From a checkpoint of a small mixture-of-experts model trained on Wikipedia: a softmax router, a variant of SOAP for the experts.
Below are experts of layer 5 (counted from 0) of a mixture-of-experts language model. Rows are named router (the router's row for the expert), gate (a neuron's input weights, with its number), up (a neuron's input weights, with its number), down (a neuron's output weights, with its number) and show model dimensions 96-143. Each number is 128 + 24 x the weight over its row's rms, rounded and kept within 0 to 255. Numbers have three digits each.
Before each expert's rows: "gets" lists some tokens that make up at least twice as much of what it gets as of all text. This comes from a sample of Wikipedia text that the model never trained on. Tokens count by the router's weight.

# expert 65
gets: ",", "),", " (", " and", ";", "\","
router:150155126122114069093077118122132158152144125098089158133114149145147105139156165128078125085149107139163128118126082110100133139148106123163151
gate0:173094116132127137092171101097133148092138154124145158113142123126145137155129121156141127098175090126129077160134148167136156118093124139118109
up0:126164101140135167101167101136121137161103140108131107130108107123119172131118122120077161099143103158112115105116158120166125130120146124123174
down0:113149119161162080137104112103175128156155124124120085104144139163115095122126127123104131095149118183101137131102132154100198098123145150183151
gate1:100145206125167168112132121128144169156097114111142115104130141153091164152131144090116135120114122170153182093125134121131083137115137154131142
up1:168124144133137130121158134148142143119121143082135168095107119122144119166125147145149126150100118118148122151096169118114101112156125141136103
down1:148144116118144080127099095104094118164119122137122106117175123139118086129139121077129099149133130147125157103153135111090079176092170125068112
gate2:152106130141126117099136101162138098109125084136109139135095115101133116163113108139108099136155148128147162139172142099132109134118147095120127
up2:109143126103142146105117119164175153114131163125109120101127135128139181138096142101135129112146077113152156082120089133092133135146138125159096
down2:143114104119116141092106154099157094135130132078122152113119169142121148143118140150132139150137138121151121103145100097165124107134105134153142
gate3:107157187170162113132161143129169115134103126145138109137130109132116116132156117181112138156155146123143116113150150090119157112160134163104157
up3:124153178141198123116132087151119101115121177108105140114084097180138128152150138114115126096116151158139134126110113161127115129130111123131128
down3:132112138113122117182074090157101153132164151112118116090140101130103138157175135168185125111173112149137127116092119179128102168106140112164131
gate4:141180107142097163156094140162133133125129137111119151119159115123131141114088124172135132118144156139173166104185117068122158136089125105146136
up4:119124095167106110167158124126176106117139170127113177156165106114142099127097136152113125133122170117114118084182149121123119095158124152140114
down4:185150075114157173162090158142136148124143134120093136130137097138135101109129134131130102180132134133087104116145140100130136142161096074124096
gate5:145095128142073138138101146097132127068118108110148148134153140121117164168145122140144124121138112129150166109129131114063108117112099122133154
up5:122083135131126132154155109101127142147132136146141124158164114115084142121133120173156118135096132100117128143150130122091110104097166116118146
down5:136102139187077102090150125148153142161121142193094138120115126114123145119154111095105153161165130101138140159129127157134156120145103137130129
gate6:123202122080106088122117127151120118105158170153128120125154099134082101124091160137131143096136089131145154127096106152105116145135138164119119
up6:128068122102156135147118124128104067153123112139116118152114132098124137125150104115160143183108097159175152134154109105133142104129164166140121
down6:148115157133161118117113100102103137139155136107119139111131135147158133124139094124138175115158121112138172126102136149147137120119080088133121
gate7:180106091163092137165175134149127126108153104133122143175119118119096162144103137127139156106153135129160179110090119147113113128130147115126071
up7:116133133151102112144155134131136110182133208125104088154107126119114133098172117111156081109152070106099134113113135130118140154132132148142171
down7:146146127146188130097116106151113137125150146086095107131121137174139105085160133131127127108152119098117130128127132097111139138092116133114184
gate8:138100138114113110151081104140120160097112145131146151136079164118103101123105101149129096125131138092126126161151131103137121141108095147098114
up8:150129109091126108114121129178096119156139146167165107134141113128110139092124122103147174132105078133185153159086129168099134142133105122162079
down8:113155127162103135100112112128174096131126114098119133125151096141137156104165144117159126107170116160167142104142096149153140145192136097174096
gate9:086143108133154137093154107145124122123155133117122112129082121146124147154119144086148148136121158164121142091130132094139137118151154147131148
up9:149131125136096056140123168118124105153115127129137162124126121084160127120107139132127146129162108111141152155109118130108136122108079115128084
down9:113113119114167117128154179124099097111139081091134121125119147116114154107137131125131105131129127105114175124155148047064114149135103134144139
gate10:116167151132138154083099126120140122075130118166169135095124131114164140146109110132104137159097171119133090112098146136097115094125112116140099
up10:132123154113160117114158130087134113117119128141120135108124171107119116173126149149096104148073158133123107137065169100159092101106113171124142
down10:117126108122108147129166144128131103096111147121120096110104111128110152135094144114125141070114117147149091117155118128138139133141105106112123
gate11:156125117088135105143136127144082126096164134116164137209131150141137121152123078196113135117158118121134112110120121134121079108097145154114135
up11:171135146066144142129100111118139135100105135117118109119142147158132122136137127127150142085120091105135158127144121119134086108123114145119107
down11:153138082109142142159094158124138122120148143152147139104128124114111084130098151089132136148086127121144112128088144159155130126112114119166107
gate12:096172159139098152148123137136106127122132128120128115124148114064136094183079105145131139122113133157136142057150131107113112156104124098126158
up12:141137118113126135124099126138156110161146145107138123185110109133077144126116137091172128140180126140097092127095118130118108109104056143137134
down12:157118156137162118110114171123141160126124144089098163117156145132106152108106172107113102136095151168122094140101161065135141107132149126143082
gate13:135110092095095127107067143124119115107108115111088162154128140119116115119122128164107076206159113151131147158163075116116159102133126125094132
up13:176106049131111097173126114102101120111149129162142149114124131135152098124113123157137081146129128155098098158125117141140156101106090109086126
down13:116164137081073153169137159166120167102120132140118146159138120151161143142158136144134146163110157181134110106136098124127126143146103102091099
gate14:144188142092104083165135106118118149121127108115130136137152110156082086124128148147076145104081124099182130159117132126083143134141145105156105
up14:118187125125092126141112127084105180099109158163108107146160103129094135104150139130095144149130137145099127155159141150090128141099138155155153
down14:173148156143092149133171100141136108121114125112139094124100120148127100103106153186178127146107152103135154155156121124144098108082163078134075
gate15:123153122139133129109127127079126125126150108131142141170148110110136084115132118147111160129133125125123144110187147126097131103122138101143110
up15:133158157119136168085104087131123111111125112091094114091179128129115078151175177137119127119138144138130118112063144109180102128167137136117128
down15:146106182069107116134103132146115142100124139122085137146124140147170115089142106113121147098146104111153143114101130125164113090084139138144111
gate16:160144103120125101114126088096126123156151155139128105139100120133120135122129147132152146094167106094110143166116120118115118121110085086143120
up16:133137133122111164132115107117121113149128102131134131120175139150137102142117093122104125136161147156116142138137117118131153177156134106139118
down16:163118125119139124120139080156114107120126092161127099054150151144130128100146160170159176142138115085114153155150115142113147160144147087101101
gate17:159136169147138140102109119107202106157127137117153111135108137127108113113135142125146152130129166084091108135072092131128123161144105094122128
up17:135129133139159140123130128129128147109107156109110180143098093126114089144099170123090117116138142139135122107134150113125102147096114120090097
down17:107112146153094131124165151081090126109130140108139146131111106143137159130115090167117151128112117142167154125114137110174103113106146115130119
gate18:113151086152110112151066132101110165114138121117129159153116126150123106152101100152089116129127098147091088119136135145120153144149108135141153
up18:146090107092177149151149142122151127130143113110135096127072117144115139126198120150156117121141145142126122142117173120139108126111115121109112
down18:138142140133148188167133154167170135158150135135140109100156144092110138196094100123156153124128141128132125074087094116092140135120129146124141
gate19:124121116156130105145104127156152134146144143111082141135143111182157100133136142106131116122173145146138162138093098080146130130137125112131100
up19:125173095083121075093158126138095102112125150141103142107158119158112147167092106131091118109133091134100167124140177148111118165086168135150113
down19:130129116121148130169141140109115154103147088123100107123116085095112112094134151121151128140108106155150101085128145126145125150125115103149128
gate20:111131123156112123122064111116115152147095103130114153090156111140095147144134140101143181096093162111146152158089082125153160116102130128156124
up20:107118067113175153133151180161106132113111090127135127151148149142136105105136126151130110134141149124144127096126111153112118133113122128168114
down20:104114133159151122117097107123140130142118128101144161121113145150111101133118134118106104160111121155096123145154096100104155078183118149107106
gate21:086105100121092131097147106141127161163074152157140120093159116100107120112149102162133119144140187113124119132126106111114137154112139164074171
up21:153184131107103111184106159093114131101153113149151091143150141106113161137105135144117142144160098138136163103119116152173142153108112073123116
down21:122123109104128104119109147119149140138140104133143127112155156122123113124125132103111137099140124110111161154136104144133124075142139108133111
gate22:140146121101150137158147182143105164110177117107137117131144147109139145144087096124163121195128149104183105096168114178123147139135120088143137
up22:164088097116095101138143120139160117109093138105106111118139151131143117155070084145170134131104118145154128175138124136097119134107138113115153
down22:126153157162106146148101166117173108103110149157121170111112102120135145100128105145143111137131130162123141120145131103159118092098126131120089
gate23:104105148119132090124158119125154146158124136089141130107140117148154163098089080128127159129116151162114110161118137159096131132126155111113144
up23:096146128103120168103132083152108123120129121127125119137121156121105088115156128099096107077092101137156110118137108095113136122155132139113112
down23:105142117128129148183134128131108144096095144135104157118114135190126108114120121129195112130123127140136144125114100097126126144083083135102138
gate24:130129102168154123150127145141116099096108154115107113095104150116079109170148111149140127146077093145114112136136130094120106119098166121123140
up24:135096175163115145142131183098165146112107115107103109106096122145170128101163121118139126125142169164138144128177139101120096132120161171128152
down24:115138127114174116118131123124121175116150111120121135106165090148150111130088122084110129160155154136136095131127121106098144138194163156156128
gate25:164128146140117107139122087113104128134130136106132111135118127131122108130126125145100115165134104126143153144143109102134113146172115109070136
up25:149147094110103136128130093132149094114116122171171100142130132132149135151138125123129111097136121149133161117154146168144148159117119088141103
down25:143154100110095120111127130108117138152106123133132144119142103142102059100135126162085167137127100089138102089119128163106138134141123141135110
gate26:146156142137162133101121145151180159172074102114142140114132105152152098135143111148146159115124109095104101137113116109142114156123144118153128
up26:161128159147125103100098100112144151168129152122151145150127156085098140139110088102071091112121148159126139133098146126151130106094126100083102
down26:108130137138158111106100111115105140147155105094084113122124141123149145159162143146157156153127152132158143105096130125124131159134102158112105
gate27:078170125128144142125155108159124204104125119101109137131120152099149143152131111113146106123165144127153150170135194087156095150136116131124117
up27:116113133120175119094094126135119119119130176104117131178175169138161111103123090143160111126150113157095128079121140164101121130129140109147146
down27:130137125091132144118163150144142123111143120104085145114140159150151116118103128149111132090116146151129150103121106112147134133072139122113133
gate28:113079145134154153105112168143115151092097123090139139146143155128120094120125127089139103149154094119128143088140144154086146119133143126143155
up28:140157161151126125137138156162123083115095125171134102110078147146178157159131118144147125123116121131154171152093142127094113142095109147121153
down28:126127098116098154141181150082102113135149197118122128136138115166111078102150159109111111161116126155107089079133137109138098140080137134150110

# expert 12
gets: ",", " (", " |", "\"", "\n", ";"
router:099086130065084148153115146117102163159153103143148100134108092093155107108141126114128136119096158145151149109132138143150118160149120112106090
gate0:114105126134097118122161113138127120131145140120139118094061123149117150083109119111106149130142088125124090109112172105134171126115159146127137
up0:109167120108092152098153097100152104130152123171126148103133149111101138156155169117119124121105131122111131152101157101106117135143105140098091
down0:106101114134091155118137154123145140145110137123170119171170091163139116114144143129145141179113115118143110149066105138108099125129139163186175
gate1:101132106118126123118142143150136084111154112133119100167155107113165133148101148133144134125137128144134115156115109134146137125138123077099151
up1:087089118138151164140131149148118144117096121145155172105093116116167143144102164108107123151187125124143159095130120090073151077136126116096110
down1:138134146117166125065137139115138079104092125141143111121117159109087108146160154129141152091154123123129140123116116148161122130147135126110111
gate2:157149119147104114131159165135101128109089158141112171132144141115108099130125153107120117093168116120140112129122121149117110154127114151147102
up2:137154100129089129095152130102118120154145144110097101151117137123164121164098145131144124167134106121143179103134137154133142101075119174115145
down2:142109133129123108080113113149133120156132136117163115118130090158085112152131125117162159125131100065120087145146119094134124108119142083121127
gate3:125153139110129123117095076105138149045137161092107118122152136130103148102186157109101159182122093116158153131082154100090105146098099066144140
up3:127103114151090135120129101166135163114130080149092133128092121102133098105141100120148139154132163100087116150141087166117106143169116127135118
down3:137127084137090138126144142114116090148109114135122127153123123134099131081101167126132125157142151117062086122138104115145128127080160169091104
gate4:192152123092159117111170117115136133124111150115177178093138159139098126112129149124137110129142155157108170143134116113136165114150097133158116
up4:119129121109100130074140105143095137158098132133123125104122087173112126134112106154148124129152118106096164164142108151159148140133159097179142
down4:139089152119108150106118182087113109151136125126135160131134152118176148141093129119144127132152140178138100142098095122124120123152121173148090
gate5:160174134103146120131117096133155153146150146115116110074130151151088132123119100101157112163142144129149090141122105118135109128087132163141126
up5:148149119143153143103111132102112184087117115124121164150164107113148174114137132123147095142119109120150124146168136159168118157086128130140111
down5:166134136111144127127132109102120112132158100183169099080141106143096107099104131138119100075122176136103120145134116131131102185159123085183137
gate6:104119129169118113140115123141099146081141118103135166174136139119144104088130132121132163142153145106094098128121126146106113085081146103121143
up6:138146117078150154119109100103126092154138100132140071128121138144165137153122142098144123124144131100115119156130144165153138102122129117165105
down6:142071134100150149150151115114122137132087135153123171136132123104134092150146085117124107169152108128096128159127114157126167197142128131116137
gate7:128120120108123138148102105128141135164103140125098155145188133108121098140168127135154156106167177163111083144122136111127113133134147185117151
up7:103140128101150141135160136140162154150086169137130142129174135072118128109091104135131173148118155108137160134086150133124136180130122152118147
down7:134105159113129132135179156114151153182117137144152076120111098104167161144117145100148103112155187110149112092163083155130119085154091150132143
gate8:188138121191128122155102122083175122127103111154127128113146134158125134084147104150096092114184104142120099121105124126093140112169150136171137
up8:113133125117112111171109099157181120123102106091132156138078135128110166135126157149131125144136143147143167121152126111135114127149173142069177
down8:127122141110156131179136130131142119099140133121143154080121148110113159098090135096163123142153105132125138148123166087129097127113097168122098
gate9:153132104155139124144143131127125146105178141128165141148142148188099191164166149135127137128157139150114138162130110131124143123135091129138144
up9:122147136159149148077106163153121110178181127141113130098150111097132135107150118145125109150120119133126142080145129160120169117182134112131139
down9:118161145124128129109103107183142156143124130091068131105145127165084118149113099147124123099167084105083116127140075095121139118136105129160167
gate10:126116169108145166093146124136163094115149141082153186155168142148089125131141111102173128086088128105128141158084112159094163142174125114126161
up10:118134122132148134135122179167106154136101094149123126124099126101131168126149102210131130113136160122118171104147117098128164132116150098110171
down10:147140138120139147110129152151108159110152121154161122128154077145137107135092110145186139152117125172124184132117148070141163130190137137145112
gate11:119129108135124110112100159153091108145110133102108124160117094180124130113096121104127132151114113130121147122127125148119138172173116127099137
up11:152118183164111110132126125137153126094134152160141151111140113081095108142131155127114126166109115146143146100143130154150146176124155119146114
down11:099163110166132144130112127130114117138131162126085139145087166127104114116122131150144117169191165162165162141155127127148106109142115148140167
gate12:109147119127120102158192134113130080111177183115118127084143140104112083119125102118139098101134131110143152063077132147143138112113122114112196
up12:091152126149129170155070116125134136118163138108117107113128121154124076145158106113134131100121105164140163081126124134132125121141126105133140
down12:140141120130073119142109131144103133076140106100136142139112148091107116130089101114091104135140098151117113137086138109141092108087132116148150
gate13:100121132148137144089132114132186144121148142150109144119107125104111193155145140126121105125184138120152127126136134140113140096133160111120177
up13:088117132173136112169102108130135133136176109110132150165141144108124089115093173124136167104108118149168149122114122101111133148149141136151113
down13:139115125130091121138189171159125092104157129151134143154096078128163172114139106163091116075113099122066114129121130147109138138165131138107115
gate14:101141110183135120104123119127146114135099134076091160139111145082125087161139142122127136145126096182149097119089116133148133129138125164129153
up14:129153127097159131085122148160088147108147153130144148109153073119147138073163126150158149141130181141112099119123116136089160079130119112130121
down14:108114142090135085129122134111143161130122089140104158149166135133121113133167133142158109100116150137095114116136124136135102109141148148114093
gate15:096142161127138110138097123135075103133130132123122132111125090154107125123136142118107120154119112122110132139121077118106141140127199140141153
up15:135175113116162121108112110157164138145130102160103149157102110147137109111087138147159145073110142156159117120130142116112157166123137141109127
down15:164142123097101126137141110082106155113105131118103141153126107126127100174154076129151146123135141191138132115120157152142095138150152124084093
gate16:172118124131153118170163094170148127156138148135104142181131162158098142127131138125078119159108162161148117097143153114144129137132077121126131
up16:138172139150132158126160150107090116133125167116173124125157108075102111137155136103143081146152102150112086147134149092101135183146131114144130
down16:113148089129129172135128110146121116140136089176117134153095111153142107116116123153120159132134139108099133170096147147155124183099146106114138
gate17:196138136140135150143113128123174114111122147145106148163177083137157165117148119096106106125137146166132156176118155082104158099130152129149134
up17:111124171150133155118117107129145123147179145113133124163135090144170140113164117091103132102177116125159133161127120119128138136128135143146103
down17:129154107175123056163119127100104150092134087160138151104127185138127132130148150125069107107135166114143148080157101135092118114105141119110121
gate18:140100120167113111135134120140119108129132131154116149099132131097099129125156126136110153112107142091137097144118058127131093139127121128116118
up18:134053108138128155156121122131137134114105134069157124131166109130096131123175105120109135139103151119128096105146133084131106112104075122139156
down18:104165117132156150127126120120159147171128150138098148143131170115136185144122119127127113144146114087148159116135075113145104180104108123137128
gate19:118163103125154118173114140159158117133117163088122131105145111116128129125109129187110136137129099110112096152092120177139143128121124145183128
up19:113119098172111105112103163146137116144121104133158147132120127165181137163101130133075115117108166110108097111111113159151119127118094083113184
down19:150130110125151136178121094139135138111136138174098163129137157101121143151139121134095139161120069167140108163106105097156146128117145122148122
gate20:135166121157129188125118182126157108060121103107119117136121161124088142146140112145146118108102109124154128114097102112087121116099119118157169
up20:115142130148110155092147140101130141134153076127125111128121119121124124102108106161142098110108088102153145108123177124149155112129117142133092
down20:144141125114122162115131107121132161149125106099117110119130095157106093099119160073111150158112135129115112133176135142127168125109104139154152
gate21:111130173141149132162084097150140079125113182105145137110151109100132156123102122145173093159112162107130112125126089106087119143152159071143142
up21:130168103105082163136128106121160144130124101123117114090141155143157118108116118160142096103145105125158195129146144124103134103107140123082129
down21:135099102105131107151126149116128127128113086121132151129118126121130134110129113139138129102121133156062099116109113123113136152159102094080107
gate22:175129120148105159115155125116145195120166163103134121164084150118114109122122153142119109115113099144150112099085092165132135106127133109092099
up22:120160173110167124146093151117118119161112140113153118138154111151106135062152126138144124125100107123112124145131120134131078096143139148158155
down22:086125072113118148126105114116154119102101173156102098161130123087139178117143129117107096102126150104110103157116155129124131134112109131095124
gate23:154173114161136118123128144165115106111106115102135138123139168169099128162151158128156103137130099125115100160162124122133110147124154110108136
up23:140141138159094159134123122103131130099116135172120131097138077155082152128206110125124153153134183154156114145130139122139137117092150112118141
down23:106143104159147141127122078139103139126124104088140120135104176094125127139147142140124114118126138115183159155139147148106084110147147126147155
gate24:133111130104145095139121136150144069138142152124111138100081129125092151077125185123102148139143175139101078173145130080125146136129138090132106
up24:113138110126114093111116122102114112118155145103101150095121123087103141144147154129104171109077136122149161156139183134165111120146134119134136
down24:155135117059097117200214126162153133150144135165081113084141130163108097113106137121122102112117156133100111109109127117146162135134108102126175
gate25:131168127157122089114134140095144125110145129087104125108136133133097122164116111137086096115173128119128119169111118149117150143121139168130148
up25:119111181113181103152086137146107103124116100119136147107155137119134078104148126146139138104120128113126131141125141129181165149163096134083147
down25:134125104126150168119121107153135111130119139134109135155095078126111157153110155137157103124129155167103093164144131147149145133110092137120110
gate26:113135123127122133115117137111188111137133113145130146130078154101113133090106153112158137141125175168112140184124087105113149126117118136127128
up26:123091144137149109147107143145145107163114095129136167105069119104135110119146112078145074119085131136124134157154137104131167099153127097133127
down26:115131166128106165120153147156100128178126131167167115079177130117152113128112134129141120155152150142117130074159138129184144125160117129128130
gate27:091129093138148124136123110125160115127140115123138118070140120109098130090116135120132137124153114139087148139137125158133142140119130153116127
up27:143119101148092107091133122103122157183109139113120152135124130100152148129071138112144121158129120152117127151119128108138107094156133113139127
down27:128126120160099154103087124142145125153124147151130182183151115130111095137147083053182136137161123084160126144135101123127151086109123135148121
gate28:098126123154145127135099104098080075129113110164127164142112146143109164120126081118135099173112116138142178151174095162136112128148109163123128
up28:115155111140128153119148103121109113129126111096124170110129113176088139141119132092119129115152132149136128129092105115146141121126139162135143
down28:131113116149134088108122093144162098139175115115149120147166162115105145099105133177157090129111148132106109086168153125141178133103132098105155

# expert 39
gets: ")", "\"", "),", "}", "'", "\","
router:151158161113113150159122087164145149145136130121122078162125135121169143161147093102135156097111145151168150088130128136161129151144118125137080
gate0:127156101126170094158124149135120129134164119109175134125094144139076133109152107135164119094107118127139156134112147096120128151114141109135118
up0:148116149109156147153116108102127157153079118141099163124183136076144074132108129112130131128164126132116119119121105160175098168131115116117138
down0:085098121081114130150117158123168082131120115156156111152120181082154080091123133142109146110151092151093134124123115142111108131113114153112119
gate1:182131096111144126168119126117154113122140125153142139147175188124118103123110108133103131104144127107117134103094110149094121145113140126151135
up1:075153120132124086140101126136125154139094136123132137082161116123154109125151125154152119110103146083159162117087083154116101151166135111156079
down1:160120119124120112123099105166116147173105097095114087114152124171125155166153109185092140127128099116152146145089102129107144094118109115132137
gate2:111125161137127147039098077167124135115143124103133090146145126129139139155133117099128112094136137130131128136113108130111126135120133143142145
up2:095159187128111112152133096127094104107172168173113109132133064091130137117148129127143176126132114153142125101138118149132130145155127136107111
down2:189105103129135139085154109131092099156132126133138159150128122150127124165114132147136115156160099079112101117158136093136127135123112179127108
gate3:115125146164086135139117103128101152119131134103103124122101114154131139118125145126137104148157100092160114089116143124132143105142122136142120
up3:119113111149118116119135097099144156099122141117111123122100084137151146111126105138125148156170104115157160099145118104123133121119135165123134
down3:103145141145141110170127192117143130096127130123102171145148149149095114173112130106144147135135110098130156108094146101148086110139125128161173
gate4:121173161143158141131129138086160099078127137155152143140151151130136106164115149090097085094168125113144111123109114154173107131135042154111100
up4:166106138134118122095087155140152129120153126114163159168130150165181121151123093115148153111097132104136121151129143104076147144139134137118120
down4:160103109134107102101151103110131125123115124096139160120152123134095118108134115137112169110156123130124154116122081145133119132104126144097165
gate5:140115117130128128102115109153109133165112171128133130155153172155129124137131150153140086143130118108142136123101127084114127143095102112159141
up5:152162138137159125117142134126143087106142096139113135135124127104131111159162150133125125090134105147123126170139097094161109158120150139144123
down5:129164143131115116141125113171157086089096162125164118107145111146132113110079122164137111098084111141111142107147156116165160095084138139093135
gate6:128119171104084132117147122157112100086111126091146129148112152124107151116106094125122134101098076136129099107089132138076123111149128124124146
up6:154133124112163119119162114161097161133147153146105150107113110152130149140134125089161170158110087122110089108119122054107096104150140144142144
down6:144112126111137156201109117132122110129138096159130097132113156112149140144119088143151124128115134128163146140124150156144129153140146099105125
gate7:082150176106098111067152093136123093147129155141145110124105097103147115082110124121101113143144114145124152164122108178131129161141171133164087
up7:147112099111158128147144131134139174105167120144134102148089168158117114152101127110086117117144130135098118139151171133130105175080098107119159
down7:095087116150112102109146108142129147109123124111143128147085131131144118131114151122123122140129103077121142138154130136079164123158137137099138
gate8:122080084112145104139172081159157089117126158115129146119147091158145132157095131146177132157106127148136140145151078143137187109162110103144159
up8:121158123143122153103094141146123160141101073137158103101132159130138120110141114122127136128173112100110115140151165130116156144134101119111099
down8:140118138096145140145157096135125104121118154132174161143106141111133111141157161113136143121106108083145108156136112126150084118174140127059153
gate9:171162145106110139111106118172093068125122159147107110141147072113122151138094117127163096144134128135127101142100128119103129141149141091145092
up9:103129123160109118119127165107134199139126105159134121115135128114127123141140133148146126136157084112147117153114185134153110135102146153122154
down9:127128133132098148150185120130125074110128175161111128158079114124144132147114101115083151102118126142095121154091114076128117124112150136127125
gate10:116113102135171155135120180094103133080175109118132081107128129099116118089152148095127116181149155103121094108124095113119127131151131155094156
up10:109202181134113160147109095124111101131114152124106160122162141160166150122117094081188157150145136136130108134119066124083128111163146109165119
down10:096142142128138107135150169124098153099134133126129129129123166143144121163140120084124108123134196147133103170142113107099169175156115152108138
gate11:101155071104097147123135144111109145159129106103105110092176168140125148128092179090104154110128115133101122135122145179108108149147149122142154
up11:144134103108136122136134138139147160148091138120132145146126166132085137112126153185147115156125152131125149135128134149151167144112111149122132
down11:170114167105127144089114132145142118114103165116135108156145185185140132099113123171138172136148164125117091142138160139202112113113083114148137
gate12:156136124154105104141134118103114159128111074141099099143181076121113105159114064106114111116153116128076120142145127112086162126127109117160122
up12:122122092110118118132142149124136137090110121171177099125132119138129130128168097115142096137106111110154178154125167094106157115111129136152140
down12:157140126125105098111125137126129121115145141128144129138136127126118144147142136173118160104149153148126111141170111124150121135155114113155103
gate13:122109114129185164119136131184146151128112073112083133134096151117151131114135106081120117131139093081156134113098102115143107099108173121104184
up13:115116154102145085119108158173132151149131138184114127136131066135119105149114172156116113147170179107120155091135143118126101106120126142115091
down13:149091142100157110142139099124113099134159158114082120127138098120141157150142169114153173142137100139152136129131110098123141098163154094080122
gate14:089106106113137135110117147112107138106110141088161118141113131107123125143121150153101104124087129161118093151144139127099104129138106151137128
up14:125093116123116112143129155113090146109148108118086104098116110102171119140105116122148123141117075118110120089153163129128136139135080129100124
down14:167133100126113085141123115113164142080151192132099159108109123135137120090119143086122137123129119135128176107098130143089149144161140137120120
gate15:123168118132179140113156115117132131115156118132110099132096127105084117102166175131140081138118149153154118116136145133128143133139095130171102
up15:120135102145077169129140148153158141126137132078133150088184144161139125135094166141122119098081134150162139096155146135154160125162114131148135
down15:166127179170117129096158130132113117085135120138075110089104144107117083102128129132139138161146114108132116145165155141102135149106119132073125
gate16:113098086145160145131124136164114101159110148108149087135107158157125145131140143146116117157135135118156128157104114101143127160133172163111156
up16:158123109112104110116149120177074135126094106111143098146086132130138138060141105156104082147164121132159120161152148143099130143150113128080136
down16:158110118069144142156132166145081161146113069130111084122150124103166133149103168149159109087109174124115131140108132154103093123127143125110101
gate17:180153139134106120115185124162157140103100121118151083154125148115159141109105108128149131155158126140115140145184149169121115152140125130126133
up17:130122111140088148104123126131142114083109135124104150083116121132120117066090165111159135144116113131117191117114129116118108145173164125058089
down17:133142109162065148108104120117082117128114139117086141133114123107121174113169095113122153103168119121133122156166112133134132162115128136122166
gate18:115110104148136142102139138107154101116132110105130147085108105109108185087140157114125118171094115137111118129142108109131132160168128173118156
up18:098171104097126080112103133187136115111119191148132124139176120150099153130132085139129108132128123117133111119129088132115086118114151121145131
down18:109151101150145121065187148138116126116098102127091124150145121126146123136142141072121110135126139153129126113121101132164143086205108135147119
gate19:145092124112150119122130108122152134110151169097110092117113143150113138078086177139123119097105140131168154121157150100129185146156104127175154
up19:130174134133131131099138110098152136135137140147131110127118118115119167107170155134163107136140135099120124111157103160100147114143140117123131
down19:083154140092100108159137122151107118134141104099178138114135136126155167157136120133179119134116123106143121119152119135134110150137122161141129
gate20:112114128126120122138155123106113132119112117155178157102134147114167110103177130120097144129095125134137099152160126138134106152117127087150149
up20:128116089128079142103173147156115083082137104133103140111146113122102111142110135117110121103158129106123188144110102157114097115161153179093135
down20:112109095141135120085130123102143146123118123081139117153107124143125140065145120113153158147173098130135123132169121156159151151136146124146148
gate21:138144183143094121163104135120147158106093138139098162126167138121123099106150158165159147134112166126100138148184080150130101128145108161114138
up21:145119125143137145128141113140150147104099059131154116145129093101112106104140185153131121141149171140101104145127114081128160138161153116113126
down21:130083101099123093109142133183147119142151127139112176147129122146158134097162137116116186088152086118150130133137090155115080119140142169145136
gate22:140108120149140105129116116131107126095137174085141104188180158091124140103120117149126083152098145141143085115098105165137102119099182127103123
up22:135070106159126170186125126109144103112130112142142135111129113146146117131156072117089127160134100152094124124118162142137144147110132105072114
down22:110110109155103128145152130137132137097140140136146155143143125114128145131147123115192130120123111105078125096093140177134186107128134128171102
gate23:163164099138131102119138101169129121084158135144124186130109099100150153163108126145091151157137173086153137142143110129142138092154157154108088
up23:103145114107099148096132105169123138114100124100088133152147108122169111138132125097088145132140118135135170120188095161099150113161151123131129
down23:143120122138109181148149121165147125116107134114107128119133155145130145072115098146127129134138099111100152085165117126148188103112171098121116
gate24:104138104123131094089110154104130092145109115135111130158114162117137104094106110121088122145105132146140073099166134136112118138131144127155125
up24:126143130107182117105155160159144111096146173114129140084133153128125087126122115184063113102150123131149151087140129138112102116141127117160163
down24:056135102104145133139164111081123166130116085104110107152095154111155131149129118143161141128127126116099115153142155130126129143168149126158116
gate25:106099138084165117142130076167146121124139098114103154123152124108129145115097128121128121119125092113157134119101128101105164105122131126081140
up25:131089128150091111088167141125141111121117101177115135122092126121133113125149118131125143130167119104149143136085121136104138131112153149151144
down25:110128093207150143107121136139116147116149139116092085120136129123132140123114113076104119110125137128107131129105152105083111164104149115068122
gate26:078115123122131128088114083130082109096168137165133141149111160113134107111128118102119148145104105141121040113153144093120135141142113139096099
up26:146147138120133151104100132105108141148094129076079085160110146117126087100125147156107073125121113141122103154144088102148098111134153205153125
down26:108123115131152106166159120113148165169149122105093121124128105141104108154159129113094131135129116136157120095152119099117135081073140143136158
gate27:122124103152164163092131149129129084117094148095148154170136193125115126135107135164123078140119131137148105131174144118142148110135144143145098
up27:126119067159071118130122116110137178120117101143176173162145115108151096153098104120119111138111142136185164154124115140087174128126142125116122
down27:142146096101133127121159133113128173102099152111119134136160097108104138130144158152132146158143184118146106112135142107085118117122113150139136
gate28:103150181092109158083101093152147118131141116134086132118129125108118113145122167121132128103122096137142115115106141153127128152146133116094106
up28:136145131178089092095159099164141091126141155120094095150134116120137142164163106138122110117115114155143193093133131143140077133146150115139102
down28:130134109119111108120091157107137144095136132141136137147108097108119108110115100123115140121133107144102092127105102095105119114138126113121115